{"n_layer": 11, "d_model": 128, "n_experts": 128, "experts_per_token": 4, "d_expert": 64, "d_shared_expert": 64, "activation": "reglu", "moe_layers": [0, 1, 2, 3, 4, 5, 6, 7, 8, 9, 10], "router_score": "softmax", "normalize_top_k": true, "routed_scale": 2.5, "balance_loss": 0.0143, "balance_bias": false, "init_std_router": 0.0134, "lr_router": 0.00063, "vocab_size": 11971, "norm": "rmsnorm", "norm_eps": 1e-06, "tie_embeddings": false, "optimizer": "soap_variant", "lr": 0.0063, "beta1": 0.95, "beta2": 0.95, "grad_clip": 1.0, "batch_tokens": 65536, "seq_len": 256, "train_tokens": 277000000, "steps": 4227, "dataset": "wikipedia_en"}
Below are experts of layer 6 (counted from 0) of a mixture-of-experts language model. Rows are named router (the router's row for the expert) and show model dimensions 0-127. Each number is 128 + 32 x the weight over its row's rms, rounded and kept within 0 to 255.
After each expert's rows: "mostly gets" lists some tokens that are sent to it at least half of the time. This comes from a sample of Wikipedia text that the model never trained on.

# expert 37
router [138 122 105 104 123  87  80  86  95 116 105 172 207  87  90 114 152  96  89 130 118 170 147  48 165 135 129  88 170 113  89  79 197 156 152  86  85 151 146 171 116 134 104 161 168  88 148  98 145 123  95 146 154  91 132  94 154  90 104  83 154  95 137 126 163 110 167 161  88 123 177  94 156  89 176 185 135 121 126 157 130 143  88 141 126 138 121 130 167 183 142 138 113 111  82  80 122 118 167 111  92 148 126 111 153  80 149 119  95 154  92  77 143  88  70  79 114  90 120 100 158 150  95 125 183 153 145 111]
mostly gets: " Binomial", " •", " Release", " Owner", " Produced", " ;"

# expert 118
router [ 86 100  98 176 148 108 179 178 162 172  90 155 105  86 157 196 113 177 119 119 157 134 111 134  98 176  99 171 153 145 153 119 155 115 101 146 174 170 133  90 195 112 173  91 100  87  99  92 128  88  68 117  82 135 112  66 105 199 139 167 189 143 107 136 151 152  73 135 124 154 145 110  98 143  91 137  92  97 139 110  93 104 141 152 164 182 115 159 117 136 185  85 158 186 114  90 147 131 126  84  99 149 145 121  76 115 114 131 134 142 174 147 133 109 104 115  74 158  92 169 153 142 154 172 120 111 147 117]
mostly gets: " song", " story", " book", " site", " album", " role"

# expert 2
router [140 122 137 158 113 137 118  99 164  91  73 166 146 115 110 105 168 112 130 175  97 128 131 139 183  73 108  96 175 164 127  70 146 137  97 114 133 159 121 139 114 171 153 170 189 153 105 113 159 139 164  75 138 166 118  85 111 136 154 129 158  75 136  76  78 116 167 187 110  92  90 205 122 157 111 107  89 100 154 167 107 155  93 103 168  81  89  73 146 120 108 113  94 108 112  80  97 108 173 149 138 176  97 147 167 143 123 187  83 158 108 144 121 113  92 108 143  92 164 134 165 153  73 202 139 147 153 138]
mostly gets: "|---|---|", "|---|---|---|", " |"

# expert 52
router [ 96 116  76 128 170  45 147 155 136 161  77 180 167 139  90 116 116 193 175 107 134 112 114  95 134 176 134 164 125 145 150  94 140  93 160  96 152  98 165 158 142 111  99 110 157 159 176 118  94  99 182 143 117 155  95  97 134 127 136  99 174 151  88 142 120 162 125 130 167 167  70 163 174 120  89  73 124 117  95 116 151  99 115 207 176 149 143 154 104 131 175 138  87 215 159  63 152 116 107  97 134 171  95 101 102 145 122 142 187 117 131 116 151 148 159 124 174 121 134 135 143 115  68 104 112  94 112 116]
mostly gets: " been", " went", " worked", " began", " remained", " became"

# expert 66
router [ 97 107 184 175  79 138 145 103 117  83 185 168  96  91 155 114 156 165 142 157 107 133  94 148 132 101 115 118 170 123 112  73 177  89  97 149 142 113 138 108 138  99  79 111 159 167 100 169 139 141  96 140 167 168 126 139  60 148 123  87 149 104 124 120 133  93  79 129 120 153 175 140 157 185 110 137  87  94 135 132  95 156  91  68 144  81 148 158 168 140 205 137 117 125 116 151 166 159 164  65 133 108 156 115 153  60 165 130  93 135  73 169 116 186 101 121  88  96 149  99 143 169 119  97 124 187  80 125]
mostly gets: "%)", "\"", "\",", ")\"", "”", "]"

# expert 28
router [158 157 123 147 157 175  89 128 117 148 168 115  75 170 136 116 138  85 158  93 189 125 123 132 145 124  89 104  86 119 110 189 169  99 114 140 148 117 120  90 127  87 101 125 125 169 162 126 137 171 141 145  88 125  82  80 210 137 112  77 138 159 174 103 137 152 181 167  99 148 109 123 158  89 209  84 107 161 116 130  75 104 110  90 106 164 139 140 118  80 108 117 147 146 130 115 149  93 103 144  89  87 126 188 150 177 141 119 131 159 138 157 184 110 146 109 134 210 154 133 113  90 123 138 132 154 230 137]
mostly gets: "š", "č", "ão", " ibn", "ić", "ı"

# expert 60
router [ 88 120  89 126 111 133 112 141 105 131  72 130 115  92 180 175 149  77  93 113 110 139 147  70  83  93 105 163  77 117 168  86 141 117 125 101 196 120 199 138 169 139  87 152 127 110 128 139  73 100  82  70 117  99 155 173 151  96 132 116  70 119 107  99 127 135 139  69  89 148  88 155 162 144  95 148  96 121 131 162 140  58 137 161  85 122 170  98  75 167  96 136  92 165 167  85 131 136 123 135 148 143 156 169 129 100 131  76 108 136 128  63 119 182 179 181 122 115 105 177  88  92  99 122 140 115 121 122]
mostly gets: " their", " his", " its", " her", " our", " whose"

# expert 9
router [137 133  97 180  86  77 167 153 125  92 114 133 185 136 148 190 123 112 154 147  93 180 142 108 131 108 141 136 123 144 137  86  80 180 174 102 149 154 126 114  92 136 123 156 165 120 133  99  68 103 100 151 133 111  99 116 145 132 119 178 119  88 139 113  85 105 163  89 146 155 127  96 194 151 121 114 152 186 107  94 181  96 185 165 134 110  80  96 131 182 119 161 178 120 100 109 180 144 146 114 147 149 192 103 154 102 133  84 198 169 190  59  83 154 178 163 119  98 137 114 107  86 137 145  79 123 130 115]
mostly gets: " has", " have", " having", " had", " or", " and"

# expert 121
router [174  87 140  94 144 171 117  82 101  97 183 130  86  99  89  98 164 109 166 174  85 118 164 168 170  89  90  84 169 164  98  96 153 172 157 115  97 161 113 120 138 108 159 144 175 160  84 161 169 147 131 171 167  99 164  93  85 163  90 103 165  95 131 139 130  86 127 163 148 134 159  98 107 172  80 100  81 100 164 163 121 157 110 101 167  90 112 126 158 145 115  95  93  97  98 150  96  96 164 165 136 139 151 107  97  91 160 172  87 160 159 170 145  92  89  96 129  95 153 100 162 167 132 163 109 173  90 169]
mostly gets: " Although", " bass", " medalist", " While", " drums", " Angel"

# expert 50
router [168  89 142  98 144 175 117  84  98 101 181 126  92  90  96  84 161 104 164 170  93 115 163 173 171  84  87  87 162 169 108  97 148 168 154 122  98 155 122 122 128 116 161 148 171 168  82 165 167 148 121 170 163  96 168  90  87 168  94  94 161  92 126 143 128  88 122 154 148 133 159  93 114 168  79 103  80 103 167 163 115 157 115 103 163  90 108 121 162 139 113  91  97  97 100 154  94  93 166 164 126 132 153 106 108  85 175 169  88 163 164 171 143 100  90  99 130  91 154  96 169 169 139 163  96 171  88 162]
mostly gets: "и", "”", "&", "}{", "\")", " women"

# expert 85
router [170  93 137 100 146 169 124  87 106  98 181 127  86  93  85  88 158 111 170 168  95 122 163 174 170  83  84  86 162 169  95  98 155 163 159 127  98 154 114 113 132 110 161 148 164 158  89 161 169 149 129 173 159  97 170  95  90 163  89  92 171  91 130 133 135  89 126 154 151 134 153  92 103 162  80  99  82 106 162 161 122 157 107  99 161  88 114 115 155 139 114  92  87  94  91 155  97  82 169 167 136 133 152 108 100  89 181 171  89 160 154 166 139  97  91  96 119  88 148 103 174 168 132 159 105 176  85 159]
mostly gets: " Haleakala", " Sep", " Oct", " January", " August", " February"

# expert 35
router [113 117 117 151 109 124 133 148 151  77 111 126 132 184 128 151 156 135 214 161 141 175  69 131 130 121 131 210 159 140 132 126 191 103 162  76  86 149 108 128 140 143 121 111 109 151 148 118 109  51 186 116  93 191  58 140  96  52  87 115 147  97 135  75 142 112 162 139 178 143 128 123  73 169 138 120 175 104 120 133 151 104 113 148 126 130 125 123  92 135 163 119 179 171 163 122 107 122 162 146 138 134 187  79 105  97 140  90 180 144 116 141 127 144  98  90 170  84 165  59 111 127 144 141 117 144 119  72]
mostly gets: " Succeeded", " who", " They", " It", " he", " subsequently"

# expert 69
router [119 185 113 109 160 115 102 138 136  97 136 132 129  89  96 180 137 117 150 146  95  88 152 132 121  98  42 131 176 187 124 173 133 166 125 101 158  95 116 132 120 209 117 149 179  60 112 124 119 143  95  85  80  55 180  95 138  82  93  71 147  79 105 173 142 125 123  82 199 105 131 118 132 162 177 176 124  74 105 141 107 133 110 164 155 126  95 178 165 103 132 120 176  92  76 174 136 120 158 116 110 152 142  94 135 147 153 140 105 123 114  67 111 118  93 142 141  84 104 100 118 161 117 143 176 121 120 118]
mostly gets: "Area", " ==", " Insecta", " classification", "Population", "Youth"

# expert 8
router [141 119 101 114 118 148 173  91 150  87 110 151 143 133 104  97 147 181 151 102 102 117 146 149 131  94 177  92 141 108  98  65 162 160 151 117  90 119 123  85 204 170 134  61 160 170 118 124 173 182 148 146 132 126  83 106  78 152 102 129 109 102 143  88 157  78  83 174 156 134 111 179  88 161 173 143 135 106 189 113  90 146 146 142 171  91 107 149 107 144 172 104  54  78  98 109 115 127 109 171 126 183 197 151  99  89 144 134 130 133 148 171  90 100 106 129 112  93  92  98 126 127 119  88 138 158 164  72]
mostly gets: " Website", " Released", " ISBN", " Phylum", " Length", " Genre"

# expert 75
router [141  97 100  93 141 160 115 104 120 151 208 104  87 138 152 171 139 167 179 151 134  97 193 168 197 134  82  79 147 177  92  92 159 157 118 143  95 124 111  81  78  95 142 119 118 140  86 150 164 110 134 165 175 117 159  94 122 148 116 114 111  99 128 151 153 176 178 185 100 132 187  81 146 126 106 129 118 145 144 123  80 147  90 108 116 104 202 148 157 192  82  82 125 116 183 127 164  87 141 154 155 109 100 166 132 130 162 116 100 187 176 136 145 145 116 124  92 104 114 142 173 177 156 153 136 138 162 162]
mostly gets: "onom", " autom", "ilit", "oph", "aur", "roph"

# expert 87
router [173 119  81 147 111 153 161 104 133  98 116 145 167 145  64  82 134 120 175 177  95 155 153 124 140 143 113  81 181 133 128  94 159 146 179 140 134 173 166 115 102 181 139 202 165 133 131 141 167 111 115 140 189 189 124 133 102 138 116  54 180  53 126 137 113 117  87 147 140  85 127  76 142 135 177  96 114 146 120 160 102 167  89 120 155 116 160  82 187 153  89 118 120  79 123 149 167  90 136 118 164 138 160 151 163  88 154 127 142 175 163 168 119 126 115  65 158 110  87 142 104 124  80  91 140 163 136  96]
mostly gets: " ;", "\";", ");", "%;", "\n       ", ".;"

# expert 16
router [122  96  78 119 181 147 125 128 114 175 107  72  76 160 125 183  95  94 128 120 170  90 159 138 122 165  85 123  82 154 169 100 127 145  98 163 185 104 160 107 126 102 117 185  90 120  78 160 167 134  96 152 173 129 149 111  93 131 108 221 149 100 119 185 107 128  87 177 103 174 120 121 125 108  87 156  84 203  88 126 128 128 108  87 127 174 144 173 117 159 128 111 171 134 124  85 124 129 178 148  68 106 106 118  90  89 138 107 108 146 150 152 104 127 117 158 160  89  94 103 126 130 189 192 139 112 148 150]
mostly gets: "duc", " ox", "ribut", " quant", "rehens", " depend"

# expert 12
router [136  90  70  78 172 125 174 119 138  58 108 151 103 151  89  77 101 117 148 117  97  92 171 121 124 173 125  82 134 140 147  86 187  97 149 127 110 175 125  76 138 190 147 167 177 137 141 136 159 122  86 183 162 108 154 166 103 130 147 141 147  79 147  90 115  94  94 134  89 151 154 125 123 133 188 122 136  72 129 127 169 113 184 101 151 140 154  70 129 180 108  91 100  76 105 115 137  96  76 134 173 111 103  77 122 102 157 115  73 161 131 182 121 172  98  96  79 112 130 121 176 162 128 127  89 130 155 101]
mostly gets: " including", " include", " includes", "including", " included", " :"

# expert 4
router [131 129 139 183 117  66  98 193 117 110 143  96  92 122 103 149  52 144  97 159 131 168  78 151  74 120 110 151 101 125 137 108 135 114 140 167 138 119  84 142  95 153 135 161 153 155 123 113  30 109 135  93 137 152 176 118 120 136 104 156 150 140 147  86 102 119 163  94 174 148 163 126 191 117 174 169  81 133 126 148 134 100 111 126 128 165 145  93 139  88 160  95 157 124 184 144 103 121 164 124 158 161  80  84 148 211  99  74 134  40 161  76 140 110 110  94 149 157 162 151 127 143 144 133 132 149 120  69]
mostly gets: "\".", " ==", ".\"", " ===", "%.", ")==="

# expert 89
router [154  99 143 157 113 166 119 103 120 172 140 125 117  71 104 119 152  96 147  95 114 119 165 162 148 138 185  93 166 167 173 152 108 159  77 166  64 148  92 114 162 135 125 112 122 176 182 138 169 127  86 162 165  98 105 164 140 147 168  67 141  95 141 170 192 108 129 122 159  92 140  84 109 191  71 101 134  99 150 178 127 119 118 130 128 103 103 148 143  88 153 113  97  84 171 152  82 122 140 168 145 146 156 148 176  76 178 138  71 147  93 160  86  96 109 184 149 120 115 112 172 122 146 176  87 153 112  71]
mostly gets: "CA", "AR", "CC", "BC", " PA", " IS"

# expert 110
router [199 100 204  92 102 147 188  95  65  87 162 144 126 101  90 113 185 115 143 164  84  91 150 180 144  72 102  74 165 158  90  83 128 137 164  90  84 193 120 101 121 139  94 147 178 158 108 156 155 160 152 118 159 103 124 127  86 157  89 121 166 109 149  97  92 115 101 177 128 140 139 150 142 145 132 120 132 119 170 140 107 121  80  83 110  97 150 132 168 155 151 107 104 100 101 131  71  76 169 149 101 124 132 118 141  88 142 167 102 174 103 160  90 121  88  70 123  87 162 103 157 157 108 134  92 134 103 152]
mostly gets: "\";", "\":", " :", " -", " –"

# expert 84
router [201 129 177  86 141 158  93 106 143 106 122  79  73  93  71  76 171 109 118 104 103  77 171 167 148  87 119  75 160 160 114 138 109 131 151 138  60 191  85 133 171 156 148 104 161 167 140 110 175 150 102 170 174  92 121 131 105 193 152  88 135 131 119 139 139  97 191 203 141 118 129 102  95 142 131  73 132  91 132 155 101 161 144 130 176 150  73 130 115 112 148 145 116  99  89 127 103 140 139 151 163 110 151 148  99 132 141 143  99 159 125 161 163  80 150 102 101 107 165 133 140 110 146 119  47 137  89 148]
mostly gets: " ITA", " BRA", " FRA", " JPN", " ARG", " RUS"

# expert 116
router [153 144 107  89  97 170 118  88 102 132 123 141  62 117 105 103  85 209 128 187 153 133 162 102 150  71 148  79 110 121  83 157  74 181 140 106  90 106  71 142 139 174 159 141 133 121 138 156 161 178 170  94 153  88 132 114 104 173 143 159 157 127 175 139 114 107 121 128 160 100  75 163  94  75 126 126  78 129 165 110 128 131 121 141 135  81 154  97 148 190 157 103  85 146 104 157  95 122 130 179 141  81 155  99 159 175 107 127 139 138 165 157 142  85 194 119 157  79 140  97 135 175 148 142 135 158  89 181]
mostly gets: " −", " 57", " .", " 48", " 46", " 58"

# expert 104
router [155  88 118  62 132  85 111 108 159 153 129 111 158 158  84 124 159 118 106 109 107 152  75 166 176 134 123 119 189 130 142 127 103 187 145 140  92 129 140 116 122 116 200  92 137 101 108 150 163 178 131 165 149 138 118 104  76  83 176 132 147 171 113 152  69  83 165 108 137  73  97 101 125 103  97  67 156 113 148 170 165 178 137  52 102  99 116 147 162 156  98 109 108 134  88 121  70 105 192 164 132  96 108 119  99  82 153 111  86 136  83 151 144 122 106 107 141  80 151  96 165 163 117 110 163 151  82  76]
mostly gets: "According", "In", "Ind", " According", "Res", " Further"

# expert 56
router [164  93 143  89 136 165 118  79 109  93 182 132  98  98  93  90 163 116 167 173  97 123 155 169 162  89  94  83 159 167 104  87 146 158 160 125  98 165 117 115 125 123 164 148 170 160  79 154 169 155 127 168 163 100 174 102  89 170  93 104 168  98 121 137 117  90 138 163 148 128 157  95 108 166  79  97  88 102 170 165 116 165 115 104 164  92 101 113 165 138 114  88 100  94  98 146 101 100 167 168 147 126 161 117  94  94 174 171  81 172 170 172 137  99  88  93 136  87 151  89 164 162 137 158 103 167  85 177]
mostly gets: " At", " Once", " None", " Nor", " Nova", " Queens"

# expert 79
router [ 69 112 208 175 140 153 109 180 131 130  80 123  82 116  84 150  87 167 166 117 147  55 127 149 118 154 116 175 124 115 112  90 158 127 100  83  92  99 106 141 158  87 132  99 166 119 138 154 133 169 107  92  93 105 150  75 141 155 194 103 172 109 103 149 110 129  96 121 110  98 168 132 136 156 100 113  78  82 127 146 191 134 169  74 150 127  93 103 129 139 175 144 172 140 115 164 107 126 168 121 169  82 177 117 126 160 108 115 163  95  76 162 114 164 105 188  82 111 104 137 119 151 172 129  97  74 159 166]
mostly gets: " Championship", " Championships", " Representatives", " teams", " election", " elections"

# expert 86
router [ 86 127 179 106  90 132 123 136 100 116 122  90 118 206 119 183 120 104 156 162 135 158  48 139 132 117 103 190 122  92 131 127  45 175 159  88 130 156 158 102 132 155 102 157  73  86 122  83  42  82 126 128 133 163 145 179 132 106 104 179 107 152 121  83 104 102 123  94 114 146 157 139 127 136 128 115 187  93 106 158 153 120 144 130  71 101 106  89  95 159  93 114 145 145 211 126 110 145 111 148 133 116 168 169 104  91 116  99 131 141 134 114 152 131 160  98 172 140 188 103 151 127  99  72 137 130 131  67]
mostly gets: " which", " where", " when", " whose", " that", " This"

# expert 94
router [117 143 128 115  83 164 155 110  99 118 130 161 116 127 109  99 142 140  95 177 115 108 178 156 130 118 157 110 141 167 140 127  78 129 139 157  96  85 155 171 172  70 168  88 104 131 111 133 155 179 165  82 160 105 148 137 197 127 108 187 136 152 155 177 163 114 105 157 172 104  70 173  95 126 107  49 141  50 149  98 103 163 151 128 116 118  68 113 124 138 206 123 119 137 130 152 109 109  65 174 134 143 187  69 174  82 119 158 110 128 170 169 116 123 113 143 166 110 115 138 167 158 138 158 170  96  97 143]
mostly gets: " 0", " −", " 1", " 2", " 3", " +"

# expert 73
router [143  74 148 127 116 120 150  88 160 145 121 124  78  66  95 110 135 157 178 148  98  78 145  98 166 118 126 115 169 156 100 126 143 166  98  90 156 173  99  96 167 121 150 174 134 164  94 141 166 100  97 181 175 131 142  89  80 139 132 138 149  79 117 131 140  82 116 150 109 131 153 146 110 156 105 115  92 101 164 147 121 135  82  75 137 140 147 120 121 153 191  50 150 118  97 175 102 119 161 174 125 130 179 119  65  84 163 141  93 170 188 154 155  70 103  70 149  97 147 118 158 169 100 110 109 173  80 178]
mostly gets: " term", " word", " text", " meaning", " letter", " award"

# expert 65
router [174 125 143 113 113 107  86  96  68  93 124 190 129 100 109 150  95 137 179 109 112  86 144 121 163 150 195 136 176  87  94 143 147 129 184 177  96 117 189 154 167  89 125  90 161 140 140 123 177 117 121 123 109 105 118 119  85 156 117 118 143 157 123 157 143  73  84 117 114 141 104  82 139 146 157 109 118 150 191 132 108 162 144 108  97  81 135 130 161 189 133 104  96  73  98 169  80  90 176 146 176 118 171 157 103 102  95 150  98 156  71 157 172  91 109 132  80  89 144 126 156 160 121 167 156 189  90 169]
mostly gets: " FW", " MF", " DF", " Loss", " GK", " Win"

# expert 83
router [132 212 155 149  87 156 163 105 128  65 128 180  96 127 108  79 124 176 177 147 118  96  72 181 105 104 165 133 141 148 119 175 172 141 115 153 110 146 115 154 110  88 135  94 165 150 172 172 137 164 146  58 144 129 119 118 161 150  57 114 125 145 173 176 192  94 104 179 130 169 102 174 103 117  65  78 132  91 166 176 138 124 132 103 163 124 151 163 118 158 155 148 113  76 112 165 134 108 158 102 109 152 171 152 116  95  86 173 134 153 131 139  67 147 146 136 111  87 147 141 161 115 157 118 136 149  99 170]
mostly gets: " MF", " DF", " ", " FW", "%)", " Votes"

# expert 57
router [130  88 172 130 153 124 122 102 118 140 120 136 112 104 203  76 130  92 118 169 129  88 119 143 144 136 136 163  87  90 134 111 152 105 138 132 156 180 116 109  96 153 132 169  71 134 119  67  95  90 141 110 162  72 169 107 140 133  95  84 104 159 109 145 111 139 118  79  78 197 109 132  95 132 119 128 152 108 150  68 101  83 120 141  90 117 185  93 189  80  66 157 111 103 102 166 185 133  43 114 183 167 102 158 130 127 142 145  86 128 121  68 122 124 118 110  84 115  74 156 144 153  96 107 159 139 134 193]
mostly gets: " south", " north", " east", " west", " northwest", " southwest"

# expert 27
router [139 127 166  99 163  78  88  92 185 157 154  80 177 139 117  72 140 106  57 140 129 125 141 139 134 129 154 103 119 116  86 138 101  90 131 170 135 187 131 136 131 176 134 135  75 145 171  57 157 150  88 168 129 112 152 183 112 149 117 103  80 164 104 144 151 140 157 153 126 133 135  75 110 122 100 153 152 157  74 114 176 125 170 153 157 157 114 134 118  66  73 143 215 215 148 161 135 152 145 140 117 132  78 120  98 139 150 165 106 140  94  58 101 131 177 119  95 125 153 129 134 141 120  92 102 127  91 167]
mostly gets: " Ir", " Ar", " Gl", " Pr", " Ch", " Ta"

# expert 48
router [ 87 112 150 169 165 143 121 106 141 116 170 120 151 159 111 122 156 106 154 141 131 191 166 166 162 117  97 130 178 153 119 114 179 110 188 135 141 181  69 122  89 163 169 119 167  85 123 142 131 129 158  74 150 173  90 176 127  99  93  94 141 118 162 183  93 128 101 131 136 102  91 127 125 109 163 106 138 141  43  99 143 117 120  75  94 117 104  60 162  92 119 176 168 151  81 116 114  83  71 175 141 139  98 133 124 130 144  95 179 138  99 160  89 133  85 135  76 140  84  65 116 155  86  99 119 171 105 154]
mostly gets: ".,", ",", "),", " ,", "now", "},"

# expert 39
router [125 103 113 154 145 162 115 106 124 112 145 182 143 123 138  82  82 164 129 138 115 137  87 143  72 142 143  83 153 148 142 160  85 136 120 148  89 107 111 155 166 147 107 138 112 144 128  92 164 172 134  89 166 125 107 150  99  72 152 123  95  94 105 108 134 134  59 119 169  86 114 182 128  69 161 160  79 123 146 160 169 158  90  63 110 107 165 157 174 160 177 103  97 141  94 141  90 125 134 152 140 181 134 110 171  85 139 141 198  28 131 183 127 129 139 172 177 118 173  58 170 131 126 175 138 127 122 121]
mostly gets: "51", "400", "68", "74", "91", "800"

# expert 1
router [195  99 164 147 102 141 146  84 108  67 146 118 118  94 100 100 140  60 137 169  99 149 143 146 178  63  86  86 124 133  97  86 139 178 148 117  91 137 158 104 131 145 124 161 159 153 108 105 138 109 138 146 188 126 117 153  56 148  88  79 130  76 134 155 129  91 178 129 130 151 133 112 162 179 121  68 116 173 118  88 113 139 172 126 140  86 101  92 177 160  81 158 146  96 100 111 141 105 120 135 156  83 130 130 154  86 142 105 137 166 176 104 170 121 101 137 160  92 157  64 157 118 123 128  64 170  91 189]
mostly gets: " &", " and", " or", " while", " alongside", "including"

# expert 67
router [138 153 132 131 126 172  78  72 157 104  64  93 162 110  97 150 184  89 139  99  96 169 168 105 173 149 172  80 159 142  64 176 156 161 135 104 118 126 132 168  90 131 142  71 145 130 141 121 165 172 110 150 111 130 162 103 174 109 164 118 105 121  98 117  90 124 189 171  93  68  91  98  90 139  99 153 141  83 145 132 110 178 158 154 147 102  52 136  93 162 139 133 139  98 120 173 123 139 160 142  93 133 156 118 101 111 129 159  87 156 128  54  83 106 154 101 136  99 163 147 161 118  88 120  97  59 115  81]
mostly gets: " Pld", " Position", " Opponent", "Best", " Seats", " Best"

# expert 31
router [102  99 147 129 157 119  93  75 121  87 160  99  84  85 120 165 125 169 112 187 108  91 164 146 130 121 150 150 157 122 105 126  94 186 133 176 143 125  89 134 171 118 147 120 159 125 110 133 137 107 131 150 145  93 150 109  74 104 163 107 180 185  98 184  85  95 128 170 126 104 116  88  70 155 125 118 101  96 153 164  72 151 136  85 144 108  74 103 164 144 100  72  80  97 151 177 100  86 170 116 178 135 154  73 147 103 135 128  78 177 164 152 168 149  96  94 133  73  79 142 142 149 129 155  88 134  98 197]
mostly gets: " However", "|---|---|---|---|---|---|---|---|", "|---|---|---|---", "|---|---|---|---|---|---|---|---|---|", " www", " addition"

# expert 62
router [159 125 157  67 109  77 118 113 117  83 161  99 135  88  90 154 171  97 138  83 104  95 150 101 157 108 161 187 122 146 117 166 156  96 153 157 187 145 116 100  99 154 110  78 133 120  92 148 156 202 175  81 150 178  96 188 129  69 113  84 159 175 123  89  95 102 101 116 160 106 176 109 141  96 169 149 173  82 117 123 102 142 112 159 121 144 196  96 134  64 125 132 104  75 113 123  95 150 152  92 101 108 144 122 146 169 148 159 113  94 174 126 120 137 118 145 148 115 137 112 140 169 109 103  97 159 102  42]
mostly gets: "=", " (\"", " (", " ←", " \"", " “"

# expert 17
router [178 104 165  87 144 114 132  91 120 156 159 101 127 114  97 121 168  99 140 117  93 118 188 159 174 157 159 102 205 159 103 167 148 166 121 133 128 163 183  79  92 161 202 109  93 131 129 157 173 132 100 166 164  94 126 123 101 111  92 106 119 188 170 134 148  92 155 133 182 175 167  74 122 163 106 148 161 141 135 156 142 145 134  75 126  87  92 116 113 144 153  83 119 145  97 166 149  93 163 134 153 143  87 126  75  77 174 140  69 156 121  86 159  75  75 119 157  92 139  99 127 151 147 177 129 145  86 138]
mostly gets: "St", "Th", "Ind", "Arch", "Pe", "Ch"

# expert 125
router [165  88 142 103 135 174 114  85 105  98 182 131  95  99  87  88 161 116 168 167  93 116 168 173 161  88  85  86 174 169  98  98 157 172 155 119  96 161 114 116 128 112 157 142 169 169  93 161 160 151 138 166 163  88 169  98  85 161  92  98 172  92 119 134 131  85 118 145 150 130 152  93 109 164  79  94  78  96 156 158 123 154 100 107 166  92 115 121 156 140 113  95 100  97  96 152  89  92 171 162 136 132 157 112  98  83 172 162  89 164 158 164 141  87  90 101 119  87 152  92 167 174 131 163 108 172  87 174]
mostly gets: ")$", "}$", "},", " too", "?\"", "!\""

# expert 58
router [181  83 141 126 134 169 125  92  86  90 182 122  99  86  75  97 157 116 157 165  93 110 180 170 160  85  93  74 169 163 102  97 148 179 166 114  96 170 112 120 143 122 150 135 170 165  90 142 165 136 139 162 168  73 137 102  93 163  99  89 157  96 141 144 142  91 128 164 154 131 140  85  90 168  76  91  97  95 172 177 115 152 104 113 177 103  96 121 145 157 116  87  98  77 105 138  92  96 162 181 139 120 150 121 115 101 164 166  95 156 160 172 141 100  83 119 130  84 154 100 162 162 125 141  90 172  95 156]
mostly gets: " BRA", " ITA", " FRA", " RUS", " ARG", " GBR"

# expert 126
router [112 143 154 150 105 100 105 107 103 102 162 171 162 182 128  93 137 196 173 133 171 108 136 111  72  65 182 178 120  95  66  75 166 152 165 117 110 119 101 152 155  80 131  73 115 123 126  96 136 171 136 113  95 141 131 145 148 147  64 120 170 143 115 160 102 135 184  70 157 111  88 124 101 126 161  76  91 130 132 105 151 115  96 123  94 129 145  90 161 133 139 135  89 130  85 151 101 127 185 163 100 173  73 154 169 131 146 138 166  93  69 151 173 104  90 157 107 127 163 139 139 147 129 176 198 123 102  86]
mostly gets: " October", " February", " September", " July", " January", " November"

# expert 54
router [163  85 115 116 161 136 130 116 142 152 155  91 148 131  92 115 108 187  77 134  73 106 100 126 151 153  77  78 121 167 118 149 147 111 138 139 141 126 114 157 139 101  99 131 101  69 140 126 159 149  86 161 133 189 137  78  86 151 168 116 173 106 120 128 131  95 121 139 101  88 117 105  91 164  71 107  92 114 164 179  73 122 123  78 125  87  70 173 177 202  98 106 112 112 126 156  65 100 168  99 104 130 151 108 153 170 156 127  99 158 170  83 112  91  80  80  97 109 165 114 159 120 154 206 108 132 162 176]
mostly gets: " Head", " head", " tack", " wind", "oot", " cam"

# expert 123
router [125  88 135  70 155 156 121  75 159 104 172 143 104  97 108  76 136  93 200 151  86  72 165 173 112 157 113  69 181 161  95 124 183 130 168 117  99 130 134  88 149 162 148  96 142 153 100  98 196  88 110 121 122  91 151  99 156 106 176 174 157 110 147  88 120  95 114 136 157  59 140 160  98 152 192 162 155 114 168 141 132 117 108 136 121 103 183 113 118 145  85 132  90  84  88 145 101  69 164 171 147 124 159 133 122  91 167 131  86 142 154 159 129 112 135 106 129  73 113 126 188 156 139  90 129 153  91 153]
mostly gets: "′", "″", " Coordinates", "°", " Died", " Phylum"

# expert 106
router [116 101 102 119  70 144 150  97 130 190 169 115 141 174 102 170 109 143 164 163 140 131  91 163 144 123  93 170 172 133 117  88  62 141 154  84 110 206 151  89 153 119 133 138 152 105  89  78  95  80 153 164 181 156 176 158 105 106 128 146 174 142 174 153  86  98 135  92 117 140 155  68 134 153 154  47 159  92 119 180 162 150 152  79 101  98  93 117 129 121 145  76 135 114 116 117 111 126 174 151 178 103 149 161 118 101 156 125 147 157 147 135 118 105 106  45 133 123 154  72 156 127 149 110 176 157  95 119]
mostly gets: " However", " because", " although", " While", " Although", " though"